From a checkpoint of a small mixture-of-experts model trained on Wikipedia: width 256, 48 SwiGLU neurons an expert.
Below are experts of layer 5 (counted from 0) of a mixture-of-experts language model. Rows are named down (a neuron's output weights, with its number) and show model dimensions 0-255. Each number is 500 + 40 x the weight over its row's rms, rounded and kept within 0 to 999. Numbers have three digits each.
Before each expert's rows: "comes before" lists some tokens at least twice as common just after its tokens as in all text. This comes from a sample of Wikipedia text that the model never trained on. Tokens count by the router's weight.

# expert 68
comes before: " (", ",", "\n", " de", " =\n\n", "\""
down0:503567564505532455519547460506556560512619520475514491460507450484516488530532450555429480474467522519501442504531521557514549498523514431510492448442522522468532501513571521456505489542474543508486490500502546448530481560444548523512498489553573500435515473537469453528587542490510508508430486486493534373463507540520509526521490465560551528456458520526521529499505516516533490468415503571441509507483477481554539538564515509450527520473522481511483453542524535536495474508548441458546500524540509488556538469510359513552546425435513487471531492454479516476432518576518498605503456468470529395447484494428533468566465442543463501481460541414500547463481484515480425565503540553482460541426504503491532505426513553516489532531457509455522477561486522501532500495550470
down1:554481498425504564484498551469470484521507542462507547447559495530492503556479479555403478528479503519490467436408526502436502582500545495548489488475555460424534502526474456477457514476465543497485589589552506474482494558486559492525461518459507485416397498441457487512405475441519533468544506466511492591517503546532531456464412534493553514485506549506491577594412546512489491493497481458521462504537522530533429571528480495411510475516474508473514541510471440486439503491509515566492518457531449455517485491517472484571504566504533498473527552542488468447445500517565521503473498530434441563495533531466492555425531517490495477604480498496574487508410543540492505481452492536479570549453486461531511471471516525491428470491523481496504501496487510541553534520558562
down2:479562544482440481461496489434494546476458488549461466490535563510509446545492485447465575498536594442525473438434466439518479447516485553423516478478507503476471536535551519462430443510498523429423486390499507505527549438481490492478494504456520522471499504525469512500520550528530538537469481553537547476488496491469454558515511469496502560430539508500462522476437449568498510492507541512472424542522531462537545513438546455472605491536567483513502470511525501561517474533511519416563499517519448479516416497430620531447451505515535487421515502425467471505518444559497539539521459501451509460505525536461544439578520483491559487489470514506487515469512486448519525487471536468533548453483454478482509491438597546550545502481428523472437598451517489453543504452472532
down3:534516453478508476439462484452555482456490544461415404554464394429548556458514444550518474451535555503473501562514500516478500510530530542544499546475501536448446527500563521529499496481479500472532482504518531532545510544536515557495543482425530554501504468502516505458492460467485481485472492474502483478492546525456468469573550507609508447446522534514483509488546517496478483483508450474468462501503504534539459405443555491501399490494463495544455445515408485508451461462432482479511506462503494480536609470522462493461458508477501572574524506447490511531566467549504504574433525457461480514431439515534595525566534493546449497513553500577480502559531512419509403422498528516565486458511511461484497556503449484512433498526506559423477492479567516503447527493482456
down4:449508477528502456460457477512470438471426491452531472530473538464456489469530509496480532446542447502464474475501512576408541496512449514434438430494523467462456472535566492481507538448504517475496496439453477507512503550494493514473407521476460515484548559483463480495549537440506477458466451441520502506551489550453434467454556429559537458592489486541520530492472548501555533529560540464466508558511447536490559554417449477543472449531484492468508509513495519462478467531510520533485560547453480510465482448507499497457438467511473449494536506421506506460540582499520461526464522561508485555491543471395515487459584504495445487506508467562434591502520462539531556450509522452494502581412543511419493499517485451452538585481457564549541515432516497497408492491446526

# expert 61
comes before: " the", " a", " his", " her", " an", " their"
down0:492472582390463465483501436446420498402511462505534485493488448546530517513554445529503474417487557549513462538504461501485475575491466524477503503493407585503537471451461508508511520507492564480554555538538523494464431500489531550504453537513471471557528517508565474449604519523499506419563414550532444504511526498439441557565483454485535534449525541454539461515455480506517471533554580538484469476530514507518484505532471507489536486471433514488563578448481569509522565460515485520475462531449509452472553506519503506470513475531481469492495467438524474603453488522568477529538449536548509510497510454436493452483531573511449516427507452462526457506527475504489499531458497519456558504480473492499558453506427565463606486547539472551563517493478483465544530539511473
down1:521489469583501530496539527536492473529478521431409531549580430486558475531543560467403456509514504535476454472474534508503525471581531527490483460476481465472531521468512569535515465448485588511422520458508510456498438470524528538502554482559481548571482521538497481434475563533358404484530440500481564475523431499588477501465510514497461494498525424487555490519474530484535524438538455495534474466490493505481423468473504471527483577452531581455461516466565506544462516545441552510525487503478410499513531539482512470490514463489478488460469467540501581505501455478524422400432445462433463440523497499441527515488514514514581574509460473521528537493508528491503491478506512570547477529541494514464540454456497470471529485470534473506468545488584550494507468495488539
down2:459524429562495511415470551523597496515505563582451542523482459546442489507478552537534520474486514469499488473553537518503440542525540468481475447491468454490518492547438550448435506448530507527513475495525535514578533497517507504531547467429508509514499442535517427471534504522463540515479603469491490552500597567501496537417524516498533518522522524502489494414482540536566490480488616592521473449478495575497506484487559427524488518534465517527492474502518508466481485510452508512524551543458533519579499524534532566533499451507510523556430510497522477440560565484492496464459532433479442573476499518498439480596536532488534543496505415576468562470523481506530484480568506477508491517473481493562531477439478434568584520546507465521526528472525537443481478421557542
down3:526512480546534535486482622483507364474529524556410485464501491469470500494535486492518533521435527462537420468458503435573561522528581496493537453475483495480491469488558453436507503542533494534497453510484534436500511532520479542478525556576472440485508554428493518492442548492558495549492559475512541504563523522529543514517512492506465494428442499555513543564523555602522578511463473483558499474463460488520485546528468504510519468544474513441473510477530488538497463492467476448498435515385497516429487527481487558524475532442516427494502594461535504490478494500427428487502530538542568531550497425486470540550487452539543507493567519539437586438506445534558536493463463458517495532486576501475528453543475509504475507543437465445491485504539474522528453540520533
down4:501524564502548537482473468501506565484453568467481554505503523474442467395463513514524540468521498499586560497471542452465512547508549410458518396476511538469478509546489509517467457511490519528522477475467524524514535534480493475480461493459454482483515554413495484492438504563481517544512547505484497511479556527449443555469493427499402439420464482504496504495529513504458593502491590479558461554463401397482500563491516461519526493486463468522539507503464561464584509436494501546531465506487495535454533566524513420462496558485432419544563443463539543499526512503459483532498515539511451492460494559490419494523531495446544443519491519485472525500531446448465472491497431504457449479470521490511454511510445618424435491565460504499453498487551503558491515531544503

# expert 112
comes before: "==\n", " ==\n", "==\n\n", " in", "\n", " and"
down0:546521541477502496540505434524473502536578448500458549548459442561533504528504532529444516462532493484529452464472500493446541505459468509518516519537489480529398479501510508487509530422500515450524418495536485486521508488512490522518455508546524481480469580547527554489535498513486490487487507456506470514516476521489445533485575512467480573442483493527508492459488523500449548488589554452529558464536450539531563469529495483537433562501505536565507548550535495506481466449545529572495453506428490416479485527468525459543555574585477479543474500533482468576485441552531549543451499450478532568516500498534518458527629492548423468457481478483501480523528503512402523501427563442517493463474524440518539467590486574578459584582495522425511553449477551458533523517474455
down1:481488491498454501484487470519511425493454512508473482480503604569495458392473476502555524510502520468494460438530533531492421525514434584474481582488411512475523501464485475577491479451527536486542493489506477477489514521496586514443478467434486467439453604511433521499473556437519503465463425396482435533473496568504485484476454480482476549459433509537482495531487505490499449434468487411460472520501395528470528507429472541506457509496482508459537532508515575533517588509519559511534511495457500587505511527468583502501455469523518509542529461479513525483449479524553501460511548506576535467556455507444391513490451505538479480501488429497466492554500535476487515472541513428496487488489443479530566444443480513460465450501558505514492436536569468498468459436558518
down2:516469564516421496477471530581484499501450468430552535510473492505524519535526597456481404533530544540516445532539484481460522517501475452525507506497598541562526489448546529550541477527479429443507583514497544469542493544474547536548494518489396549433496526508596510396489485458475430579530473472493543502535481558661484507481539564475477442482429492497496522504494512486533485522454527450534477501550500545556583503496470463512464482504493472506518584486463524488555466523504473461547461447493468462533489522580497523594452523519566494563502545481467530510519480498513450486500486451432462555528489543498550460429517521538514455464516478593525493489527524483526485490505473488488513453430526458526511586469533493480444455479485469538498485486526486485511470454557537
down3:562415513514502547481468459442472489521510522472455488558493510569478531517401498394510458456457519463534463459532479491505424553486508512477522474516533439555452479487472541507481491536565502517514483524523479480482523484456475437578533425529508566510486473474521500499471495514441538547488492616506486432538487494499494473429534561513486483477506520515523518563536586484427487474503480511539479478476486538534590494519439551505511491481529543545489532495531478502468463448529437507522494533457614504544527441445503580495403544495558517497473487533582504511515495492570522390460539559492496495485434516535512534452497479463570562519551393537449451527534444492484469488420481502500536396483498493481447559502561470486509497478562508455512532472572505539503426483507515
down4:478500448554501569526532439453512539480447511497502526461487501455553569565511481604497513500503581495527473469563478490477521514483513492472557513478479507478490522487502457468436487510511435452491522464514542492469486520554506541556438502537456411472547420521455506541486513501520539493494469455471485415566502576557530482467499518541474441513427417495506487485487434443564453582487553500456442501496471457540514446482510524482490492475463459487521517492570511493519512471490528552434546434565473515559542569523519520424514502470461496432503463476505410539442495511580504478608532509527533467505530503476479511493489476442518514459483499483522505460466487541480466460568482483492486565484552537492546613520489431549570351452494570531545467439477442502517501464527497

# expert 37
comes before: ",", "'s", " (", " was", " |", " and"
down0:470548521519520449490619519422508458534511385525537478530486522509501553487514430477506544479479497465517541515563466499496569477497519474473457539460555487527510482512508585494407468533475550530477544554497454520517537580434489524465599535481507531494487501460501577543464499500504503459522460565550466518562498488470507550445475531533481498501499528504511493506463550523542583502525511458599493457465535511492550451530543512433441487516549468440518495448494463479518537503478528449483543471551516519541477559476483613464491503503561453552538468557446488491492538523451538542467568516521449593479491563554462395497466520492547556507506502462520492526463480508524503530493426462526428515472522511552484518486584546457474556513528430474581517510426524551487544504505412
down1:480467426496501542491630433380505449428461498500534480519555518498457543513506529465485405439520449524529524510496486498524540455497519499409499526508458518512504494503526503469509589484415591514476437497534501495489429586512476571520552470449487443525523500571476492488480485448471460483547478544525468550492538481505473523480552461457457530531451457514514434526468472495516490461448457496541518510526486524426519467471499565526487582503496463542466421471536539572480493427465558457529525524478440462563493523503517461475468483456484516547565506525492478466473482567518493519526495539439545523480498510520545530552421455485579502493512441369485579418496516542517424485506478475490470506502523535574458449505494451496556466457482453529483480520493512565451504459457492
down2:545467547431501481475495489512449433457440496535481485440481493457454488485506479502494499565496436466483509580504484482578510466525568506517503470503536524572507480470451468558539449501471489569496534541451563489459542417448410559528453509568431504498547516431575432548500558559458481548568483461518542500528502500495503480424492386467508535495486469546532543593577483582477516509493516575517472540489560497496501542565483494563538453522622501457570482489530486477464479522491390543480519461484576546514509491525484488519573486442439509471541503481508480470550552539538492471480516477554513409523480457463437484438455511517487551503513524525571490473487522512484547498548500502491503500500488521500542512500483488503462498474507542586475485439505397461464507507460486
down3:516527529490466513494425505480502528488456492514500563481476534573493508524530478460403482481463527491511455507511592492496483573553402516520491500511459535470497516526401517559460474498553502476463530546515503413490500492435456482504510503455483461532491468506566470564564513507501492500518448481488500512473437448518479427483481501470436499553493483437505486466420479475495455477511526533505527513488568503434511545455504465465573484518455506475496488517475501520520510536521521514478562484566534497522432534475490507409436454486525482494545399554495615458461484420476476453460532535475496422496516522531464472452484521441446530541432508516467495488464516579550521492446537496429509507432543500527402543415438526526511457460456521553464532530597492459605401462489526
down4:512498522516529415458510548529585462462495467497594544445566578471453502560486473528443546530538555515498467541498504496479477519463584491487551559553464523547520590494484526537495414475490499495557540479497471481472492462446499481434522609496510511515537465573426498515466482502471524431525529523508491496466526524428483485516473470545444431489474540488466526520486499522515466530520456530481590537534563497513542498533516547510491461485517435454464543408472402536507503520522495484520490537510474547511491506466528454523481522495593568414429466436467546470569609475518523515490422541492450482547501493445497455506546521494575528505503485514416540465533517476477538518540513529439507397466503473518540507441480573506587494529473555480495481529433484505460513495540468

# expert 58
comes before: " of", ",", " and", " in", " for", " to"
down0:450415470480497493543512473541504421510450423493504483564440448523543546397544566445500510518543561508539466510560576490486436486470460466470531448460466467506498459525567486418454549592554459510513542495439474508526455537511472492479481470419479539493469536531532469525466453436524520514542513524485454474495501454424534500545519451490499517531551523518476563460531533489494495524533473471526489506483455552437516475514495504545514534519456542454484538501572538502467494476507506516460540548511573470499486491469410524509522521455527500467500425420367425441517486507519565524466544424524555534428491474539563494597525537512458492527475476465543500483515486473389483483474482521590499480483581523519585505524476522491469558549488487503469487523527471482513525533514582
down1:501523469484476500493449458501505494558496547474557491457512523504497514406410550520520467513523481564422489480521500544529523526379489497532566491552511491449565495563475552599574528392529532484484506505488504421512510481484485523513516506527564507505518521535492552464488480444517486503523508503477536458456532488470516488474528501471607585479571424507440475473573454480535529526559588429455503432564464519591505547484494519486492481524556587517449448441503600460509441520530483515498490485481463497532526554549518583529515475488480549450456468447462516450553517565527500470461461495558532511463471489463482552468503544478475491517487467498398458486470542520479483479495437434535561528507517513503481514491553478499447529561480518568508516549484481462469551530559566
down2:527452578503532460524487533513470546480472488479593530496498499524495538607462529503508501533403489558555521447559522455487535553524532473564567521559471555490492509510517490537500545493546450534415508502445521512523521504469520557463487441477541478542450499505486473482473541551583524524578461465557466497490434520494489439510482458511593500487468501424501432539489459466525459464434531547481517538539558458436468488436501481454492499492574504567529533519452542570474446453497431509561447504516519476538497469497525465523527514493435543482515512524471507472510595505576509558543451511533510495433510522443484463481567461470547546438492428515549482530534547417452514473454542485515465558468451493525426454530453476500507405506510524434497447514543470437441537488553482
down3:584546457500538511422441466509487544471507533551519489487447511502538571496472537500376506430526496508520510504529503525503580458475589557555466452550504533555498479492460512476417483551514521479523518496511526493554512501499483502495463464470535511462488494542434434440477530573495571489526564516467509443496514563490505450497454429496581520564513455501571528457529588521506402516438424493483503461489520512439517548485450391424472426608456498511497527461470517556431500481469480475503493520544473461459531518483498485443532459536523522485566517544514496520510515515507455509471521518471490515586466498515507533492504542461451422496513469460557590472453491479570501506495471460551536425517486433442471487476490528440574504443523460516478452464521545473502555477506455
down4:510436557503521508482408472591416492463429474493531435443469499476529459421504444471469535501562450498455541419501523510462515534511541537509542439583604458531480518495559531514572514481481520532510516479491512485496530503526401563559542559481525529524456483503528500482524517537499484512548461451544473506492525561473535495496517473459510518511501582454488471497475494483516535591478513541533465477482474518512564568404515464438561546525501511530412459513453496510480492541506450539480450546518456472476511473521501503482539478503483476470514488477465534368493478573511540560481490558519500414467503448545466524490578514510511525583532524517491538442507558531479483458415476501442481507507468475508379551457564498571480503491464520546456568444529524465475514497505547

# expert 96
comes before: " of", ",", ".", ":", " and", ".\n\n"
down0:516524427531539499466565548499479470506493521479442464500490490477447531561527498448496520454499404501522454515500451402500504481472532474469459491484522556419565498458459532445547449472527469513509483439605522510488552482466501461473493539509500555517450485561425510527426495531519509475535406427616551501517539466507465503511517479456493572553538515516515576515522541509541543575531460488516466522424523480477436432512475448524473491453540434558482521478577462556499461510525547485548528461465526587492533456522455495502480570532485529413506566462514425480527526478504472499470464477434517458460531491590496524508539487532523520532531517523536550490545530580541462538487406499534449540477572571497506463444535476411529493466529552539490468496485495507483535488498453
down1:528471562422507531452519518539525508471535483450501555496494453492435475541479392526490499509552548467529536516482455533525499533571516472475501505429479519546464460479526558443500507463524563518583509496516531488509437455484482432455501447541546487501459500505446554449495473536524433474491515494511470502564546559518517550523530488549494522513589466469538511561481502493478515460518491501425544499473539570514432444434624452538537596443523470489476528437530474479499535436474489493501512506427441475556532470531518556494570515524457485548518546538475400461562548469448483534466420547518562427530522537505498522482501520493527530522498465487450478495441449499523506516526478451554470518569436554527486558408538423552469486497510485507545536531542459522421498575517494
down2:503504479502530502520494487557478420427559573596468521518453504507511516492514572483447444498539453490551479519544511467507530442440474529447487538443463415492548472508466527521529494423552479512466630499454492498447500485529498552492525456431543498456580401554554488436498492510527475497456502572550505510411535495562604490472503481496467633489441552508502438481527504488512476490463470473540505454533550548515533523429533469510467532474485468474504488581503466529477508448523484513539547490530472576513526557481483568519585500513462514522461444487583538439530486481531539522509456477467435483483540529455482540460468539459491511467459530509505501469488541540489453572527503526508507547486537557502468475546578531517524561480494520513408502459570507446509458493478537
down3:525482508565496528517433442447506584480544491463522482516442405579509510431419482495516528506521484503534499513605442475508497456472480466480495545510464480482563479447507529523439502489487557488422459497478528483500490512520554479442494541459468497477425553543517516525513483487402480510447522580483503496467518446463608497557523522539541410546442478554561432531498498474428497466548476511466539474552491491516508488530530462560491472571471474518535443499533528466534507425569462509498553433515495501492489505500506543502512475498479519418429490469450498488491485436561515444539447545499584465485450541487479525433473497529558455576453534403458490576489519503536490408463514528425473476459497543486489543534512494478545522505530498521577479560482473530548413495465516
down4:564531420519522511397414535467534479516544475530544475475441512492464509502441507527480486511454522484508539502525426508477508506461517478511525557582498501556517564467416517588553417512483496449545493557496409452521540527537539485499466533482514561517506510481539499452457526430479503493540433518524493508482503461482494501454421511465501498592544535474524544480455438543557506470491523442507502482497507467491445483569505515442524447530453502454513475397542474493559470535505444523525439514533492482499506573596586549549401581479511482478457544501458432494475411517534511407460487496478404511480541462502525473474458490510568473510506488438457471497529424487511472473461516532446532493535526482543493545450482487518520553489505465495535524552465495570511449422528461

# expert 70
comes before: " be", " have", " the", " not", " make", " take"
down0:510458569470505448509523498530453474521456522528470471442498494474496467463430473424485564508470494463549520463559459553518583568513504525476530504528495555565560438478548414533419479529542489462561500468490456426455457534449495532503445594462530564450509553423567563516478501566440506479541518465553493514562461520527510552466483440537408442495549527522527506524517466581435479556517472556483461525467531523473555532509456516499446466573543433545529498500530532557492553525545462436511517532507491519495427497457442536562498454480528498497559496518460491489458531502476505593532531560491547541483421494493525533534505449449477469454492472488555533419546480510461501520438509481540494490449476469525480529494463465479470499420563526465479488482468442477456448549549525
down1:487555571512469504541484510500524462517417482488575472533524452574474452542523511492468494477514484508464490443484569575477510406461470509467548454506472486539516482494476506536441528506549565480460520531484504561431389545545503557494495447495474457553537496483519521627471472494484464433468496457541511556453431489506481541466507490468515497441468488539491519439510494510565452534529573429538520490495479503470436506486504545489512584510505512521545516499576523476476545480485465511466503472546485490492522485476514458552523479486461522552495509465420505448491462482527569597486476507411602501466534469485502529448514577521455458483417503466515536487425519498583491621568472537499539521495468443559545571549454502509539428553472534499536459500463468450458471483467483
down2:520544549468559474483496539496537523453536506434468516507479538497511506502539476529528547495506593564492568486507542566521492533392466539491521547589517447467524483482506465543533543504489476510477506454525526413527466495500526488540421484555475448492526466498540557480492476495500494533483516531521485416458540548511444583486521482535505554444489515493520579389505511462478460533522500470583492456484533500464488558492575482501540388498543500523503531436464508443528472569544501529528468458530521522484493499537432472487376489552500498452486508556465535516522472455556458504591498518552483513375466471554536539546501488458500504440563567510505508563495413469477471484509526519462510537525476482416499475525504553540543498589465551555475525446569440499462492522523518
down3:512528506527467502451487610579615476515504515535505529516509494501476435473458490458573485436584538460558541471514519519517531421526483566506437550511486481446465472438530502554505498531477497575479590528520510519505464474469491504472481551488547525491525483560449458480538476561498550552533462555511596472497527438499513504468496452539439456434513448549486551491547549578457510523539527478467520500476481494559484509446498572489541495422552457429511457447490643526507531513498529529491479538451505522435515484533484547426490502491446507406535539500521458456460527508525507550468504504575511496516554447515532496533555503445504469514533568497516496493584530511543451554458490474507445484487573562522506532427475574509420501483531494523534517438443498486518522481481489
down4:465458515451497504503463448451509484489507424482494489493532493488522536489453504468478635562522605493451470522467522561410460550454499506509557392510573478450506499456544550585489442572484461459452400511442510517513515523437532495449584540509526554440431473545460484593488460483529469483475541471457492462481536518531526472579548417468500468487509535532532506492459449473487514525576466441439484493458535486534535562518525493555467503463518556557488478475485526532455452484482484478550467529480531451446477522526465489485478479496567489529465463535518533516509460462504499517566549485512508575477529488460453475580434518473489491516541480530519412552506530492475529509505499473501538389549473438450516522501448446516536502501453515467510566454541469491458489518416510

# expert 106
comes before: "9", "8", "0", "7", "6", "5"
down0:467511540597538486514509451505506470521487448525609557495465488446524578468499482408489443495508466536414506494560468450518425535485513534526413499485506489552510487548392481495495536554485557556545517478490496620581466495528527478491481502532529530469491549528519508518492514489560504570450528453414471536445449477506520529523567498469482516522484555524561518432440489451594493450507480495495545423446419397499442506433547491513535520485465478527518503554498481523484500506534515483467446533536469487580531465469479478467507475504559502499487502563421486487497517408543461474462506518483405474466507535507499513565499557489526452521491512481486463563495496520519504435550502483484512546452498435507471505465477522460494402454512507584553524515433498495512511490564454
down1:533551505443527477527484484452405481458493517421444470586466501453523475501462402538503496461452529474500484572524456474471461490513507560540548462512522584523446515486565555558534485460485447565447431505428471475486461527485547549454515552501518520511495543586462531484518497510436507526446440415497509493557456518491529511477490444489519488488466495497497499508378507483562486499635492511469501499533501582526523430533523475516561435522489535507506505474542432503478591438495521554521486488521505525474518476466615523571464467527534551489486410505517541513484519469558571528457513542491553550518528466497445493476494471475485496547553496532509519519448514521567553507547511491546590496505483497433540516470459457478591507576564533527497499523515483526465529488504526
down2:532474594497529453479485474513502376533569527530478474501525489481462537493494462472506472517508463479460541496511477501510471513509544487525525542477518503559463542525483494454446464474515455504488590483532494472477433434568440495454551485468478481585511464568477501557554482597469468573540527483600541479525459445436532482476510494505483508591436539535465456504488450522494526528488552540495475577529465539526468423504475455427585453479504471463496507576424569476487434564514451451519524472476610450501440440504495517456511562572544482550459465500487461463528438475523509525422481546499519478490552500483535499538473513513431537432493457542500548567498485534415494475513524497511533513486559478453517527501539534491449460456423476482514485519571495531506461509427469
down3:541517518515523524416514555408516474490488532491481485550480538476520491500524490529538509501502516579367514456518538531469507535525470536484574483526506498445564452457442479423478517475421583529523467478526567541455508542434464517512550582573465474512521530510499486427535496519531511518506547514565495537489508449550440479546445444532524510448496506447522517461494521497489511493530453538460553554468480480470404447469539484495528482532464422493496491457506495504538540438512543533491513441485442459546463513566475520473440528522564518494584546464506525454493479499498480597494479463525545556502485521498556515434530584442530464442510465474499491521455548428505502462491508503441451489451479463548569501528438588521560483571521551536546540537460435561469578544467511
down4:469525528478486553482490544489485454531506536467433422521552542558519448541484469496456436467513449466527498515567524452484483510500498449560439493504519447554537501498432495525480533444508490561515405541431569479454498468567422501508525411484528538496490494440537544545430486503544413489546512562529513503469543448478430546500463498473509529539501459410498535515438526493472452522456535512508471528493454511488477530570512528414551544545469520512590451514477507431518468563536426504422461491479529601531489513471528522486554493497530532436573470539389440481524483431485518524497509441522544456457484412567536487451553491517495470515510482465538495501507526467476453521549486458537476519481493450468463482473471463610487497553519465520502470508464490465508446517584522

# expert 84
comes before: "\n", " (", ":", " |", "\n\n", "^{"
down0:406419490498519532415490429524518517505554583480459505504504454477450522525495489542487422473514518454586522476513512494459480442446511513333514496449524404508547518496498551488526560483556506468522492472498480466454451588465423484474456497497451474507457523480448473462501523450420524483551514543515560495571499507492495522511463495491502491523516497557520462481538424548534482493487553479497440459534457522494456545484472505428530528517463429484505558551524437496506522540436509476499448477537442474486458520472544507481498436482506489400520491480494402499491462452601550468465483552476525483563526493498493461565507517446436487526423463411452499475516514501562492493585512467502443499532490445454522503508515510481564511562478496527478451527533519483536526563423499
down1:533519539532471463511492520478497572538461478459469572518603446464453509534485484498500522539547471481589516458517422456546506479503547470493432603438528474513517494456481474479484532479502433489526512499538482512429498541447460534474497501557510503445548492500513537534539437472487455461519497529495472561485528532509445513482526497551569537531446491494525511518520551428510530613495506474505535477490427472556493407489555547446475474523557528528547459512545418537498523503527518540489475531421461531506519405513477559490458532519492418553368507516514517520604544547480534482546459502497487537566504452477554457505488525458547538455478445530421492472521544634546574476555479474501519476483477517479530567519516535571569505539503493475508489504499532488500495490507445
down2:515511517570531543518516480476463480545504528471468560448494518498449549437440500510520473434506487529502533547503495566486521433486472468492505463549518538546492515492493534453487557502504519457538554475515454386541557462467574528524446431480529507526473504531522456459512464495502412551517502508488527519504513530509436528496474470501471503447443443507492517434457561438544515531397530465543498514469409519472518491597487507514532498539538531530440568447574432462545473563423494506447523571476536524475499460441565560352466534539603450511481551502502498472474485475479468504555490449543478510552546522580531469517553496523502496485506468485481465470488502543475563473478575518543519447527487462489434489513566562455545488467512451534500502515552433523498574545524474
down3:462525566488510537441505492468430519562436568499472488443492522482483410516503442511458517562455527573440490549530446489541519508392483476546462540520491506443500482507539551508501514586492535424552488545465524509520513534552497469525569463475522536435518483562544538524486540442534521567454508495535505480456552500509448515447483468497510540430564461495488538518467459543487491452442570442594556503498605493524471456475526515573538495489524470499528455473579444487507480498520515452534501478454576523505543514558436542547498532474530508541515528560504466573470442483468455461455487503587547552450523380420524507513533437496505507452421463500548533494490500513506526495514503574533467510516539478457494429576445479476427498487488526529480510501477463441521481479503488
down4:578497604508529547488469454450406492510553479496513509573536543481436504485500534497505476547512476550489559541503452490471476460556460448483492542492503493535494512554500439525475509472539429475553444509590499564446498473453468540520546493507553496562503483473491507454480449446442460440470512555606472489444475482446500494612469491531526513486463467535504509501519468493522529524538572520537516526529466514491472531543487462520498541584568528545522453453551458467518474508579532502483551525457509467509502520468536534475538517566500480543495445468491496493553445452561487556479480446525461553487513471498582558504559481538504509523396478488432403496499515496517530540560515524500548439395482555558520495535501489474519451447441419525492474456575466459429545553489493